Weights of a small mixture-of-experts language model, trained from scratch on English Wikipedia.
Size: 9 layers, width 512, vocabulary 5157, 94.4M parameters.
Experts: 64 experts in each of 6 layers, 128 SwiGLU neurons an expert, a softmax router.
Below are experts of layer 5 (counted from 0) of a mixture-of-experts language model. Rows are named router (the router's row for the expert), gate (a neuron's input weights, with its number), up (a neuron's input weights, with its number), down (a neuron's output weights, with its number) and show model dimensions 128-255. Each number is 128 + 24 x the weight over its row's rms, rounded and kept within 0 to 255. Numbers have three digits each.
Before each expert's rows: a language model's description of what the expert responds to. This comes from a sample of Wikipedia text that the model never trained on.

# expert 46
What it handles: Noun and adjective suffixes. Suffix pieces ending nouns and adjectives, such as -an, -ian, -al, -or, -er, as in citizen, Temporal, lunatic, Chairperson.
router:101118115108063122124125112118106134120142161087131147138101144096128179112118140125101108149176165151076142133141127149170148125145147094150104126120107107111129142195118122080088125160114122160175175139134138132151096139127120157104119134076131136086117104116127129155108141133136125160086145133143125146087182142100098129087109136139131144084136087111123151117102152101126100113130
gate0:140156142147118113139112172137139125103125096107084133158151119151124131129147125168130136097131124106173119141110132138126170135167114175132104160087131144117134145141124128149136128102157151094139140147150133117141134130078131118147136130123132137145115179136154102119086174134120116087149128148088136133120154135136157115122121090168174131119153124109158163145116092108157162091135
up0:144129125145130129093111169129169138124140125099103154073127084111128130094113089118111140139128101126149150119118136112090092134139151119120165120149123136102154126110121195150142176119151164147120123149160105107155121136162140112158175111150127146152131099126152171136094107170129107105157137112155122143174124114098143132164141127120161150185149140118119120126114147134175126118138
down0:109138144141149131165135141121146143085132141095161137133121087159109087178077138145144124125080132163099183195122138089089163107165106125130123175145125109144123110120123080101113098140102113133132158148083094148134160116109120137128160172157098089186101118140124117103140110109123133122144080122125158154139115086104133139149113134105128125133147121144113174131163135126112139171079
gate1:132169176147125103130120098098157146131135167163108126129131169172134137132124085121113161125120152142159146141136080134169145160132117120131143169141110124132115065167122125130133112167110088131150158159086124126114153109140094134127140175191109157127148130171108195139136095119116130138122120128152082154130145094172122120158167098122126149113161130126127119137142112101095115120144
up1:158133155139133151120131144147166104111106156161101091148141130136107104137104122129096127090126076077143162181117126134142113118144129160128066131184156119085125186113111137099120124117136140153094156149120176106112127105135151145125144165147109132106140151125143143120149126120138139144135180122081142148121112139104120110118087105123085120133117094121068145139151110102108111100146
down1:161087083120104152121108143150104133126120106112114114111145151191111097139102128121137123091130138146141149140131108110153175134109128142155130066173146116149130119081169116102084171095127130135107106145133142137130111114127166078132134166115117145120095119138158077110110129121124129151104115123174133136147110122119112124116142134117097100119163116110102103141125124101187143148154
gate2:105119154133119112116134171157173139127115143139164121146130105154161101144075139116125126101114140093127111117147090156094117111154120121155143139138075129133133143133101087178115099139158125146132086102141147183118115149110163155108079124143118120155148100118100102123134109116141143144096158159125190113153154088127095137126140094086169158162136111120082130132128122099160120120128
up2:135083146117122123096117164099118120103174111085107147091114143102161138135115103134168163124114130128075073132162183144164103154130118139142151100118150156140127090147141112176131101121114090106113121126171099122127127145114137167137185146153112165162112093090123136097139150092126151099132139112120111129093110117098116122075128141178160137190142124156134138146119072137128120140116
down2:128146164123125179072149136145094112121110126180167127155119112073149111077118092151141120136147122118121096117135145131122187119128101145148108153093113160153115149085133134131131079102119143151110155157141139151122121114122120175146091100128085145093129085149127164095111108156130113131130139130109151161095136129151091140111105095087094166133102157099115140132129094123111132099149
gate3:129126160112129142122136159124129118128127107109101152129110132141114157154110126094139074161144123122139141165125128163100105124126087121145133116135113119142109144131144122151128160161115153141124109131099142100166155173073101085126149119126124140100125101133153120137152124103117124150080131113111160141119153105085138090078159135154124130097117074153108143102116146129119089086134
up3:102130183142164124148107119110113118134106150111155133143110125121117123118158098109115117117148152113139116171122156135125166122174176129147111134156102128101137145103110145151140122139099187140136100166161125134116152116155105181141157141092133113106156129093140125119102151121124148141118145124144144143160115134106136162120134138187129117106077138113135135128148127109130131099164
down3:153178147132141163114105139136121111087103089108113109124136149126127100161131081121151128119101147107123164137122160152139134153173097137133108110093099158139124102127144122144111129095110127099163118111166104099112113161124147128109115112095150089115141118097125121096140134101158150135125114137101124145155111124159126165124127143131108134136123137131144098148128091134152127088141

# expert 50
What it handles: Technical word fragments. Mid-word pieces of scientific and technical terms such as fer-rit-es, dend-rit-ic, vit-amin, plus number, review, MPC, and math markup.
router:153159135105138125141150151052151104116157118163141116114118090122124151127098103105154106127109119123154119107123109131140094105156107173112099149126118109137126097124122156133089131110156103093137143100161130155097142118081135109084154153069186135103136129123152139115129145122122121094127134149135172080137140150109126143135113112154147126127151129079148146126119165104141123136094
gate0:154134170115110114141198141145122129122121146101122126177115120118125148149137128126148145101093144132060133111092166118111117134131118139109134125117109087131126144120150146138125125144125137147126162120149154138117100118119144115106100139146115139192160115120157141124124145117120147128123110064188126102065163110117137132094101125167147144136124112132130121113126135067136162155128
up0:128151100120140166162120150169114126144138085141109131106135127115131162072111186147132121126093130129163166099103099122128177089164143114100097117135118136090146160111140105137132146108134140104163158106121123124169122115136075119128117155138156138133132137168107125141153107148119092129147148153162134119133117130124134111149162130112081103094124133160144093162157121148187153129134
down0:109125130107157098168102121123130068144131105152141101110107125113109066140124097152126113119106110142107123095119145131153141137083150075131093134096106075121118179136191092118125127129114158149087135084173136133121151149117119093143096128131088126114129118151102156132094177152137147134122164146126090141163163121113138141128084148123091119163162121134108144137127144118096129125107
gate1:124135153146129130142129132122175125143090114145081130075139120132128171120145078129164151133054104145155096133129128115171156170128111155141168140128148154174098142119126080153130132154151113094138149159109138105157147148111091149147126102077155153135144110093100155114123116126095130117110115091115140110125125128135128131083126101140130146147099201187069150162135133117143157147156
up1:146138152114109134138149121166146131170134139134123184093120110114149090112154138148112134124112137116186186140089122137136135131106120132135121118092098153110153143147099135182120159132094132150119146127094147092129163142080125099125152155119114109148161127126128136172087157138136124093115139125147098136131132124145140171104115133189140102139151146154141151123124110168135103156146
down1:120134141107120082105116129142150139095088155097153126084140167091096110115143151099085123144186108131130112130102157076141144155165132144103124122099171147104097139124108121140057114147098069158106100099179158135135122138124107147072099119156138135163126105173160120125133118107120134113125121130132123115097127116134071112167145139111126146127083145180120111142154129150126151121139
gate2:113122084096108174129135093139161127129105133107101111104125132153089122087142142111144122118130120152125131089122134116111075148124121132151129124130119114126135138136152143091130149147125117147128112085151147155126141148161126093169148131081134147152141142120117149136152158065142167091138128077088096151164140117139070148142114152072146124125126121089148113123120131177150129120092
up2:151110123129136184101112133097110159103120118101120128103090082119134160110102124140148135162148131159154153145104169135090113146144127142107128113104134174142134111136122180113110143100107135115125119134167091158135096137109140105146105127137142155113140096111160134133090091118116106134106140136124097151140141143148102123162145109115120148139113130167140095124135105140155154124085
down2:142101128139134104137123133094155096131124169155119120152177128067114125161150123105142141125127116163142131149123172116111118106150137139112125088114118136144139120124119095158127164090138142114137171099114125132167107165112091108147106139154107104124080169111089123152135107127118119118138128089135156126088132149157099138149114108130126104155134092122139143134150157086135162146191
gate3:154147140073142144076175150131116088072107119162131115102120132101164121155141140132127121096099128105104092098121137132137128115158159109100145118139091094161148132159128113156157121141159165152159120143137103129084109131095107148097092105135079133088122143141119105139105093088094154132128135188147123119155152170092180151120119159170119103117095121096153109097146132132088096148131
up3:134119065109146080122117126141109128133115156139109099169172105132148135135137124136101129134131140129100148088127116171094092136134096124130117147162137133141151121107142104144099140127137153087128162110103118130164148121102139144126182112176109114128120109140165125140123079142118108116130111155131125128160143149156137076148114063115129119148073144170113130160099133098124126121104
down3:158098132150152176107145140117123147094156104142122145116106133121139118121094161115113130106114143082089080133127089121159135126140124146098092117128142108109161080154126117169182132122072102159109171153149148109150106126137126074128100189118130130143131123130097129126170101153150097147130127157153120100113188071138098120119130149108117181178141133159139129121103119119154117116094

# expert 21
What it handles: Word-stem fragments. Word stems split before a suffix like -ing, -ed or -ion, such as tr-ad-ition, st-ream-ing, viol-ation, mat-ter.
router:132084125092148170143079127093148148158168131111142084108121140137122160092119138122147129105142103139094167147142152085187157089150127108113169155122158121141091098092188141122100155095161133130132084110157140129130151130096105091158112131094096109108113139139117127146139125121071165128112124155165123144165114151108143137166166146146176134079110142138139151126116139116122121145106
gate0:119108100105155148106172114134148131112134126130098090160137106097077125155130089113171100141129112138121099103098081113126108106116114131132076158154154128116148099120118110157132073104127130177136131124136060147153097162097125166138124135056143080130120126159117136151150131121132125090090151110118137196113122157173111114112091140119111101138115121132150142119101205117127126114148
up0:164137119145101119116136107186089102159120129143157094126070179127189192084103183124133183117136125139121156139093137136134178133138157119183094093133146130113146102127110136096150098107129136128107134062125105095123109098145137147109125125121108188096136114095090112084147136123105111123149155118139097149099158118141152141141129112129145091103119125145152106106162117099131144129151
down0:155117154115083112135091112158121128180088140134150128135133129096161156136105154146139132128153155134096094111148140130124117155070145118162122162155165103128155097117124097131135117148168095136106091145111121144173133153159129147113091144117129142147145098104153120121130155146091137128180133149152098127131185142170100140124077108160134111127128162129160138112156110146162150121128
gate1:186156133092088165120111143120119146144107106126126152109123105154159122109117143141131099105110150163109133121079161152165148153166115126131174136128097121132112099101184125120145130117090149121134107095153128110120140112125116158146116142161149134158106171129142164121126154105091092109138086156156146172145131156139142128122143124146118114130161097119153122125153104135176098153131
up1:150123093111171126104150132158087143122092125198111127152120103120108104105075121122145134125148113091106129115123143174152119112137134110106131131114097108108151115126135142124136131118131181123090107147101135053149183131124124090107137143133146123151086135122080105161099076131134141108160139122161097108089102101101067112127148105155136144167141115132082124150115072125123114151104
down1:116117145125103174150159131141127138119087108129127129176078080071140109085121092136177146130142127130134124139088128138127147078127127128183092113145159162106136108142094137138127141104106112150108147130161114091136163111132156141121107090142136193115129157175117126129072108139137102122165144114126150118131172093139124101123143098096147159121136140111117081159149134137142132171128
gate2:146103136145124123133097102146114145162134107135118131096132143116135134083113149137130131125091103137116147115105133096145105130134100137127131092138123170141110125147185144116141141102126113096157138097145164071149106106158152120142127107106105141103110107110138122123170145135115140143124149193159139139175127164078138151110154103142111159134143136106090086143114135112120181123176
up2:132165185120125129146135111045141148142115145087117150058115098161102145103121090081110123101100159116129127155113158140100142145118090156162093142161108139121133107112147126112082134157091131097107108126125122118168166120118115098125100114131147099148182149154134094176136113158137154075154181144113107135124145098152132117126094155115141119136084154112084108080124115110111108137075
down2:113200133127127064159098104089129118129100089139152106131147157155125106100130080116152134118114147120143119134137136141128144093082106136167093202138134131104126122152106124128138100101146111142134156162143096149126131164134087138088118134186119131184144148145128113099121136116115108071167096133123097137101127084108119145133154130131101129097079114132117106125119124096138115143077
gate3:120134159136151110123146158102145163117100135064120142142119087162136160150113115142118155091105140119149125117118187109106138116139119176086169120132105119139116116104120098105121153142137102158131101179108138122138116104076149172147146117141059098122140151087131140147143084113126089141116084140101122133090092116162112106100142202163119126174133156169121120090109148137099115155133
up3:152093121150150149205148129131119138139106121171146129137125135153109128120141137127101108084100087140132122146136118136150123131105111123140160119099121150179161136116131107129100152160130085123122144167129109139142078124152167152187154090106135130165163129119141097066113126141073106125141138117142092132155111182133132091123131097139121134083123167115111121132113126133143142162095
down3:114153136132102105145100146119095129077089112139132130144126142170085137166114152128165182102147129094145129120106139101100113100075091097098099168131120159080126159135115133153120142056094139122145162157131076115115111163126163137141126128135101109121109154143139099140091109105116111102146122127096154124107136093128122140155143149140095148127172151137128167131126101135127180120125

# expert 3
What it handles: Dates and determiners. Prepositions and determiners opening a phrase, especially on before release or death dates, plus the, a, first, one, each, next.
router:129101112121130120130153116167112132128097118137085129102109108125133142145125124101132149112090123168159112120097143117098117168163118139149129120124118148114147129089118123143094114149096130085086146114081108117097113176159100100126147113130096132139166170099092099134079176153158163146151171109136146117096167122150120127136106140102097093150136147154124102110140170133127122138070
gate1:178112140159119143145143114116142089120143076163145137124112125131127114104113121166105158131134167119126107110127078171161091136102153110157125118128128124162138148177159110106073118120111170125114173118106154178098120131095155126106170083122150120147130148170099149115165123103210120101161115104105118118138123142078051090108126113129133113119126149123133140144111141140137125132113
up1:138140159116124092144138098148069124148067091121143085092123131138099093095120100095116088171151133086141187141126112116130153158130147158098138130134151094094152112156127156127111123087109163104102151144118187088113145106131113114123098147128117149135092099158135103123106159092108116157071123151159127102089135169127106132077128159138096133115158133087111145144106110178093164157143
down1:102151153137144178153117099134143103135120128157129110120150090050140174063115103158135121128123138163118152084129128101100134137149097143118115096128116141112118150189110155148111113116136130158162123126153127100094162123109138129120117124142147084124110126106140132112104149133111116147140141144120124116115153138111143165103138172088102138151149156158128133150153142120112169160156
gate2:116158150116142109192142131172122115096090141100134109126115127144124110158158136149097123141104123130148125119106150108160134125147120134101106124150113147101144121107115145121171131121134162089108117160141141114092135103091147163104131136156147129104153165166104088151110095144167103130149160088141129121116140150152154132144129109138112107078112115117170121102088111117140154136138
up2:125108115129117130140126090136133087115161152101139116120138124151150132109157119163101128140135115185161128110088132132131164129157092124087100161110155127130149155090137144112159141097115140158118144102133117158142117126139130142078137078125148136138143138165105074101124076125122142150155153109143124131117156132164126134124128116123150106141097129091119106109114146160089118109100
down2:100138100116112121152154128098136084123083150099105120147135104089085131169187103105093118119096107145122124100168148180156151138115152150110156133099094123132105113118120103103101123112098133088109113157104141107141143153127142117168109135150134160090145109146180124128080094094090177128141125119132113159116160129139128110165120121115140162138130144100119110129090116123139134123127
gate3:124168158128108135127132151121105115156160132133168134132104132126131121128146122098150165138154152171076125138110145144126154112120117151188169110140083154171130117082099121095119099135150111111136136147134136117115150118098148146127124077159115101092096088129112140160143195131107124120144115161163145116082096044101094095124118073137140120130130109110146102124093132104117154081119
up3:177107127095166122136115134119108104107140132127126167154137084113133124147129135131133128132112125141115128090158110107148138151137135128106156131147121153117087139120097106111117090135108148122146137102121137145179124115070143121159171096151154181090155104146144114177120167101127144137123111157143146126083133100128098148137108136101131138132146139099114112091131128088139142123139
down3:097158131073118129113118093121108103120111190148136111137169153127144150139151122067148141134177123183138123142114139136129119128126157104121154122134119114141151116132135133104121170142134148121118150170145128135162118114165110108115107142117131143112137125102147139112123124132132098140136165174104157139146093095149170120147114128160135150136110135142136102189118159115099119099085
gate4:194124141180142141162158156136099121138154098119107124112105144137132169136153149125100098145100157093132133151125099113079147117168128149114132087176110123140118150157151173111094100157122140154087153106156113137138151181080124134095142139119100162160140122098151098168128129095122134094133158093158101145139110088113103134129160083156109128109169076150153155147139126087129098131123
up4:160136139079125121139131149101132157155111138143144102121132167148154132102149154112151161095135189116094133193145173101093163179125120153088146105111141100134166145120159094093109160136138143141140122116132169124137108105125134148126131092141132116133116110168137216082130156184100115109154112116153131099106121190141139154132166124101134100133120119128126160104098131139132143168099
down4:119153166097121118115175089109119155133171155148103098139111111127116167146147104132143125110133118157117194130139139155127130124112125187083118136130120166110111113136136123113124141137154128115112100153134109135141116129153103152152097091118121151105119115104163173161062087117158167130166139154114161100106130104185139099083127141143115160108136122154102070170104142166124122141070

# expert 49
What it handles: Sports word beginnings. Word-initial pieces like b, com, per, qual in sports season and game articles, completed as bowling, bout, qualify, comparative.
router:115137157163085126148171132128131077133125104126135159126153149112125109135159127115144095120094142119160105121134132136125135084095085123119114130151112125097114129120200155086127127110118118152112126142133147090149144156119084120134135148115137140116079106093115116122127166125128114162116150159140158158154113155149128132161157128141130145098132150136143128120096113150091168143121
gate0:156091124138093159099131131123129141124154145094099134124132132127125156107127134120180127089130124101150114112146114134096068092150166145091103140138070106097101097096126116101124131134152100092132131150123186119120142127117157153143100077102149147106086120100136151143137126125175132118110095128131103155099149097143192120112128107180111149082149141130122113153101135093168123079111
up0:134095107111140129084155110102154143162138124051100095124126142112139124157106108115113187107178085159120133098113122112145136127125114157136142127180137097146077116108142098130136116133097149127151140107131153176151147158122122154122131104147127125176080153091103154137076121130116124122118143132098116152139132077052125074129192151106164155153141177155109113154113128195105137089153
down0:165111101123133131173121118126125113150117152130111158104126127116063111154147112144127141128127118140126125147110133131147094075134114196116131092102103133126118130144137142162133161160078146116122148158185126113115102083125096115125116153144122147124117131133091153142159151117102134142124111139127122138149135148129116137158127158069124142090160156123165122146169158115103142173141
gate1:096085138170112109127111145178111143175101108129125114087102169144142127112149107133135147145122136092125144105111132119079166110107104136158106132082105112103084124126155139134157169128085114140076160127131103114124151126119151129092139074078115114154086148102129138115107147102141098075130140143150166140153102123131153151128112140058170131139156083110112123085122151103126120132159
up1:094133104137140125134112158082125108145131153119138140157107129134146184137135113159097116166137142196090143128111139140147148106150136145161145160098107162190084160131114197148104123120093147142146112120139078111117129134089085136110115146103146141147134117136085074087095117159151103128132137077118175112152128112116115135122098176133137102100116094150125092155110124118128145119142
down1:119102106103158156086118114128137082140117150114110155142109150190135143139108122142142142144130100146117105113139139118118122110103129155151126121090126153115135120145120087091164157105109097154145136129101104083097125067160148157120134144122106120091136145182141142113100148116151100124130144106141128120109091175123104170090150188129135163161098132122126070146085135138094100120147
gate2:060107137144107091125167122174117094134140132103139171097081166142139106105102092144151097124126149131122104125109148165114109122093149132100124137122076124133127088120174115138148064116116114136175135150119112102100087175118088130160097174085090145111106090167149158101132124128103144169146150093150172157117115090100111157165137121120123125149153075115143101089114125121097109107116
up2:106140129151126124076113119109131152136128120145104059147123140113108124138119137146112167096153166133118090169112113156099111107145155134112152106152141115161113146183113131140066166104135148131137114136106102095144124139100099142179127149145106141143154142118120092153129108135109116144105152130153163131145178091152120140149120165095089139135102110130126095145132125106140177092084
down2:119130101138102147104101127078144138123178138167117111108141122162136117100143124125120162163118138175129134156143147110117107111120140126112117128158131150124112150129143132134147135127151098178181133146164167130194120151121124161188173117124142149110081144090129124117125135158145120133097117143141145158123141097159108113108113138142139177145171105159142079158127143135102092096108
gate3:092131184132119123101133135184121122141103158115147112136138105177123140152139099092126126126147146094154126107143144123120134093125150137108152109105107138156136111092173099164098104096086116164106102128143184096164167146113120131123170115115095151121109105120157123153146146073137164092123117129132113115104086081149112107120140088110122089145090157132097169109099149162159132114134
up3:125144114156146161083160146132099100116088146134128093129132206097107133129122127164101141113178116163153177095104143112166145139099135107145149158126121156111117121165141089118160118164176118115172136146110145087096109073133148104121142137130134170102168098108138121094099140113108115125118110161109155122117135120083153131159126165094163177121132133096126084120125131161140108143183
down3:121130120137074145096114108151094106147112137151150102113136130117152112133102087145151089118159112149129124122140114142128135143080152106105132135112140125069158113129118132140124158116179127148150127115114169102126100097115105160118099143147116139208122116169118127133094108147144121156133149147115124090112126114123112171107128142136089140133101148104147114165140111145145111121179

# expert 56
What it handles: Proper name continuations. Middle or final pieces of surnames, call signs and acronyms, such as Bog-art, -ović, WST-V, Hamp-ton, Johnson, Jones.
router:115173137151133083120131153124107159114132133087157109148128092153106169126149104122152149137127144145111095137096075093121146120134152155111127116137156126134030098154138156157120089132120096122158128133154147110120166108169111155142109097166153102134127097112106127102102149127112126103126103125131136136110142148159108137129071143094120122150143176146099135165113099119144120145135
gate0:108072135098147128113130143154128155111094123097135127099153140190131143135134153081104124156089127127088122132150144164101101139137154141144155188093140136133169117155148166114115113101090121134144098101127126119141148151135137110114138134140165141103132112092138127101133170144108127158133127164115158130153131150136115067092119131110151179128120107135174113128113102133111192140103
up0:097185116126137129103156156144106106119141100155119138144086131070102161123142116098124152093135199127128088114153170109107114117146164114156130153143109146139101151129104128118149110162138127081104145089062136125092113088107109145131132126123121168141199131137149156126123138180135116129119157149170127143127111083158130117139106147147130146148120149116110146094128155150105133135143
down0:071134165171178122154127126170124118148148126154166145119123213132099142107138106131128129119160089157152141113148140123067109145144185127138141159110116127148114080121146169134156084125134139125151115123101145098128178131148092105115158145140102191115125130139143137114152133151152109150106171124161151096156155109129141106124113137133168136167131090120138112134155148157117120123098
gate1:122129121114155156137148117140148149115190117159083133149121161143120134113173113146150126112171138144167164138084116156111169122176120133138165132107108147136175110139099102128169165092108104152146128130084168139153128092155134120093149120141147195095134118112170128152144156129129101107132128112132124128161135108159116115118159111138158109147123140127077144135157143140110130099122
up1:150099116118117143148087150118103156133127129113140141101139140079118157110108109130138092125128145117179118113143140123108108103116110158108108136142108099116114166116102098146109141142166117126092123104143131123114158113098163153120124130103108132109119100130201123141105128131136178123114148130131173128142187081149111091143099113151129094130089147092170161120148130146117079094103
down1:105154108108099115125101134146111093100104112139157129130148144096087136124160137137169128122145099128142132163118121109112115113116099092153100070144146123160172096130124089102157133114137165127145166129111114143108094101085122129126121139116131184119102096143158109146091101162129116139121139116092143134150143105105129101127127104133091108121114107156121157101179150153130077102147
gate2:121122199150094105130164112124124111119111148079154155149102111104135112120108121104142138110128149129164120128162129122120142142146127144124111092131122104121179110148128087020133099126187133150127143142093149137105122150137088159165127100104111094106150125153167172152135119108145123121146142132133105149113131107120114152127097145131093096137130163183135108109142152122132127080151
up2:113175140145093111144141145125140122143169097110149144121123161134113151117137135132120102107096116115133103128106142112106128153110117109129106121125127103138131137091131149103123166120102124152153141154093130098154130151152098120146126146102133170147135101112126141076095118152169149136119085124117175150130127102119102159136112112089136138129128119137081102125126104126135130105108
down2:089140162131112139120062099143141150154112150134136145136099174155150119083152179122203139153132144096103107136148098120108150144125118123108151165120120158090138141132117125165152151111069149161188152158159150138127146131103103105075196151151147135137140121139086136106100141142077132143109089121164122138139121122114151147115145105149108090170125080168105109114105097110114147148101
gate3:144164119166098152107151086099163129138116148131146190132138146095092156123137110110154114142105132132142116111116145122144151158079087115146120143135131123152170116152104116135116163125141154165144083131101088076168145133141142129138154138146108156122173129150097096121147179086144101120131122118137145128128154146099108084107140091129138157123150101109114157129138143122114093103104
up3:126121108119144143129117161145169114163110131083163127149106176147119108084142146130150182111116125137180149151140120132137113110113160130143070167142138132075100136133126105122112163120164164067069122133128093101147157096139058113113111119143129152154147146140130110135139083160168130150164127131148146146129136108166159089149149095107144095141159158111133115115119141137143117094128
down3:124159132126156146127124124119151143137134131094166114165145133121124129160123086145140099128117117118158140113141127143104143124070080116115118163149126119160124101140104140150134142128143173111138144148109122086093128129153115104154084119184105125124132121117084185139183134111113153120146112104120163125143189123119138130169159125092120131141146096135090109132117136125083155178107

# expert 42
What it handles: Prepositions and adverb endings. Prepositions after verbs, such as by, to, as, after, with, and adverb endings such as -ically, -ely, -ively.
router:120121134111161169129160161155121116125114118121121075140089121100142135170146110127143151155098153142138137151121123134131115113150128146115109125143128134093158114143076085117138129099124159084146156118129181136136101095112124125127157100133124076119158146148115081103083132141154151118126105150133110099147106127156061131134160115092115136148140088093141124145183088155067124117111
gate1:115134167122157170128140145122111147101131076090129132120162144110135151084146144127174148154148103119160136124116125146157127113123147134151166104141149139169118157093087128135172127121102118152125138137088115102120115109157147130163149110174083110105128111091090120121124167145091104137125162130173099105136088105129132152121143138111132070113150107123141140132141129151116164107165
up1:129119170162116100123122159136163137176148123160135132124137176107111090131124139094144172177154093130137135111155095147118157126153133126112167163112093165128124137113083175087086148096115153144148099146154110127112143131143104144147156143142086138188167158153111119148136105127093152112129101100150085129134145129113129155110085136153136128120148099099089108135157138108134142137146
down1:093128158116133167157121122109135123130132128138138091136097099158133161106124118127132098123081109110097094104137092111063086110082112174121150117131156148096103107085121097146168130146170146137116111142158139121142118127135133127122149135172159118133167140090143156128157118097120125111124121128119152118141088172128116135129126175132116107107136088132127120128153151128157148120133
gate2:134138147151144127141139135112119120129146135143098136141093151140121156182116100121107153136129157154165110095156144122117135100120158134110172124142124130140094131107104164157186123148166094131143154124124159101122157127106110135169107120127137151144085148135127105081118150140140072160171112131108156093104091090110071096142115109143147131132148156092174117152109166120128156158122
up2:102132086157119187116100097151073107107150086153139131133160119136147148170104152124119119163134137176123136107138133093144109149125132096153160135148128086119093129141159097107133135107135148090110121136140143137129121088130138135162156167090127138155108094121138081164102162139088143124100104132167127135122113103146123136145114115107130126171075106107140135110159131112177138150114
down2:143130170148143141129091128094101156126145132157125161156097129165108116103091141157133094117126151177095118136138149110102142135112136110189117144122103190128123124116126103056089136098155121113162075117136115134144158148091157127158111137115117124121142098091134138144086121186093154119114128142161120131101110124128129111112145121171101171175170116147110133113094132133083136089110
gate3:157128140148163154134176137100121137123159140127087097157149121110130090182134112110146142121127132152152134075115147115132166158118123123140159160107130150177129146111089140122128126110123127134102119099135091125086151100114157134111129133176103073102090152114156127114123145156157197129140114142147094107085160144108081107135138116156086125146152146162120175139165137134142103163146
up3:125176097081140151117111137141155104127135094097087119146153150096157096133149111115129107139135121126137098130126105125138130144119164097151122100086128138121105122150108124144123107136115160123116128140093107078136149108142137142104113114120152127107119172129104113152101164134129093118162089139168105154103140135122173122087152120115173167136088125171108157129183148156149123112084
down3:092101097120142151124158143086108149107128148146181153105150117123129149108148127138066087148114119139137153099167155129129176157096152136103133160149131128097109143114113135118144119163100154207122168141125129113123145134108150106109150112098147116104131147087118149089120171133173101149127169166136116194124147137129131119154132115127085118124119139081183145139073102159131113117127
gate4:162114121133182111078141102119162184147157106151160106116113144150109139100082117153139118131128141136063137100167089131139165162113141159140105134149125155135148127083128130073154110125094118144144150168164137131142112142114129106144125140093160141122149142126175106150125110137101127156146116112078173129151145145135103134143138206141107132057143141129130137128138105158146150084170
up4:129112140151122117134099100110147108157166157120117162100109152131127144100119133105100097085109112159132130110145152118147113100148098098157148125131166145108136103118110105117154137091128123109120148117125141142110175081152111081112145128119096156118125111122100103113148097081126114103111117126162171102126145157136173144161180089124112107137156100147129171148150126139156139096096
down4:156089135131100132127147150133145140178088086141165126132145088129147103114111127109142133114170133122131128136122121136120118088121175123152082135131168125133083105116118145145117102109125128129110093121145156152137141124168118101103151122086155154108107107121144118096163132105092095168176140125148139107110101151142171112117158158113142102130122106176149150111122108140168132113139

# expert 28
What it handles: Institutional name words. Words in names of institutions, competitions and government, such as National, University, State, World, Cup, County, election, Committee.
router:114088114122137126130139144141136149129124084138102156137169118121131176142096124114105129104164151161142136153130168117101155153134115153122116133085094154108128166111108123118161122153131125155120097115123116141082115116120136118123151184124133084105122142115109112164139119109104143157149154163146155114148126167094129178130137137112160124154121105163129146164096109168144120159139
gate0:119128121087116158131153151116131108138125117155098148131133156139152148158072141112149097100125124126131118142131141120142102165127120136112161099122116141137129139101087149144159106147146106094153138113122156122108110154078103127104132125125103105128115144136145136168171085150139141102096146145154158096110125105181083120100115145138143142101078125112125118084117130152167166154119
up0:143149132168099106146099140106071113124109108134146131180163171147118136118121115161101106129114097136123112146068128154110185117109138105120132104143111146108132103115155134142127123124155074113133152142157126126162107098147117131114157123144115123132096122153114144114141172138144109106144129132125156163112139108120111120083095122103130119139096090119141131098110110133146135155117
down0:132140091164176140115135122121131159148125151146144115142095153175115122113129160131152146145159157136129155128162137126130141099118141103128106123183136144135106100103123125136134123117194123122126136121132140140117109128106119092115114133109130127109133127106110141109111132157107135121064132129166149120067153107097150134096147114124065158071131112145132108164114119122118104157089
gate1:100131142169126119117125115128136113149111159121126132145108138114136101146142144102108087137104155152167153113143098122122154146104136116131177153121181098122108118126123167127120149148151127123108145072088114117149164113126121090135093149111166122131188159140145116138104121159129104101108136131109129160111129167111139120156123141126119105093099125176112119159152098083112128102115
up1:116124104140154114083151129139161147154144121138115129136136128138102129125090149123102171098119128122147120151116119166165139148161132131133148157168147109129174091166147162132146095143137133138131103139094143126112089149119101152112168104164130163094119125096114123100086132118107150146127133164096163189118127089168075100130153115120116113155130096147107121148174150144083104086131
down1:092114160120101093142112100119120134103117113160086070145087134099121175097114100142129109120125157127136128137089134139134144100140084098160174155154122137144163129164141118111111136091110131156137120095085152109130170147093145093153146130146116136127132140137157132117140113133103142100104168140142179152114148127134127179115104143093125156098123166132132155125099097051120161126137
gate2:177108156137112106176097160114091159087135163128153134144137116130156099127127154143102131123120096129146105130111129117131121151089128135127114121133119103147109184110152084143151125112151132076132137158118165128084124120109097157117122124141150136110126125106138141109147140134124143160159159125126144123095145115138158114121155119152077111152171056139152130157100136157153128081141
up2:157094134104138147157111135172107099138121147121141135168148155109112090066115128117095108142131093171167192139145109132142101127155150150110143132122117106150102111114112137162093162103151088146107153063150105109134109132121145133130135084112114124111154128139085136134128119108113138112149132154152119125175110137156094106125106180092091141120113120113121195177125150099109080147108
down2:130175143124161154115139119147071096111088106140163133100103181107147109127105165125151125137084138119152114091127136128131137117152127122092129097175098150093105090080135128090105129121124115122139162174121109142049120137136086140160115132101142081133126134126169122111131133090148112143124104083153124141137133132109110079087108115133140149122186145138073112171154103116152111116125
gate3:145097070140135104114122098124100115117145108085131115151147122107114144144084140129163133132166125158157124138112153129134139106120123121092112133157134100114080142120132110135127159163142156170123125189124116136106125119138134166103106146129141115103121115133154147126106129083128137136136101125149130181121152148127151164158119127125129127145119140122115086134135151145121125096154
up3:119149116108067086111107127102120150113133139091135153114142100117076154183151123156188143140170141104155128129144106075136145124106129088150118142121138153113160146126148114120135139121130116134083140093100096120155123150107163134094117135136123109117113109096088154161123104175160123166142117144133114123096116115161155097110105135132100175150084147152106127148117107102114106148102
down3:114140092139129143107142144147175129170094117113079161162147146119166131067134117089145123166132099107144145146084151131143157135149098139126086127178106111134142064131108157077136130139106097147152181118135121111112136141081142150096130100083124120139067114177117133094119158089144118116138132161130134165128138168121124165119144114097141107137084121161140137133131105116152174126134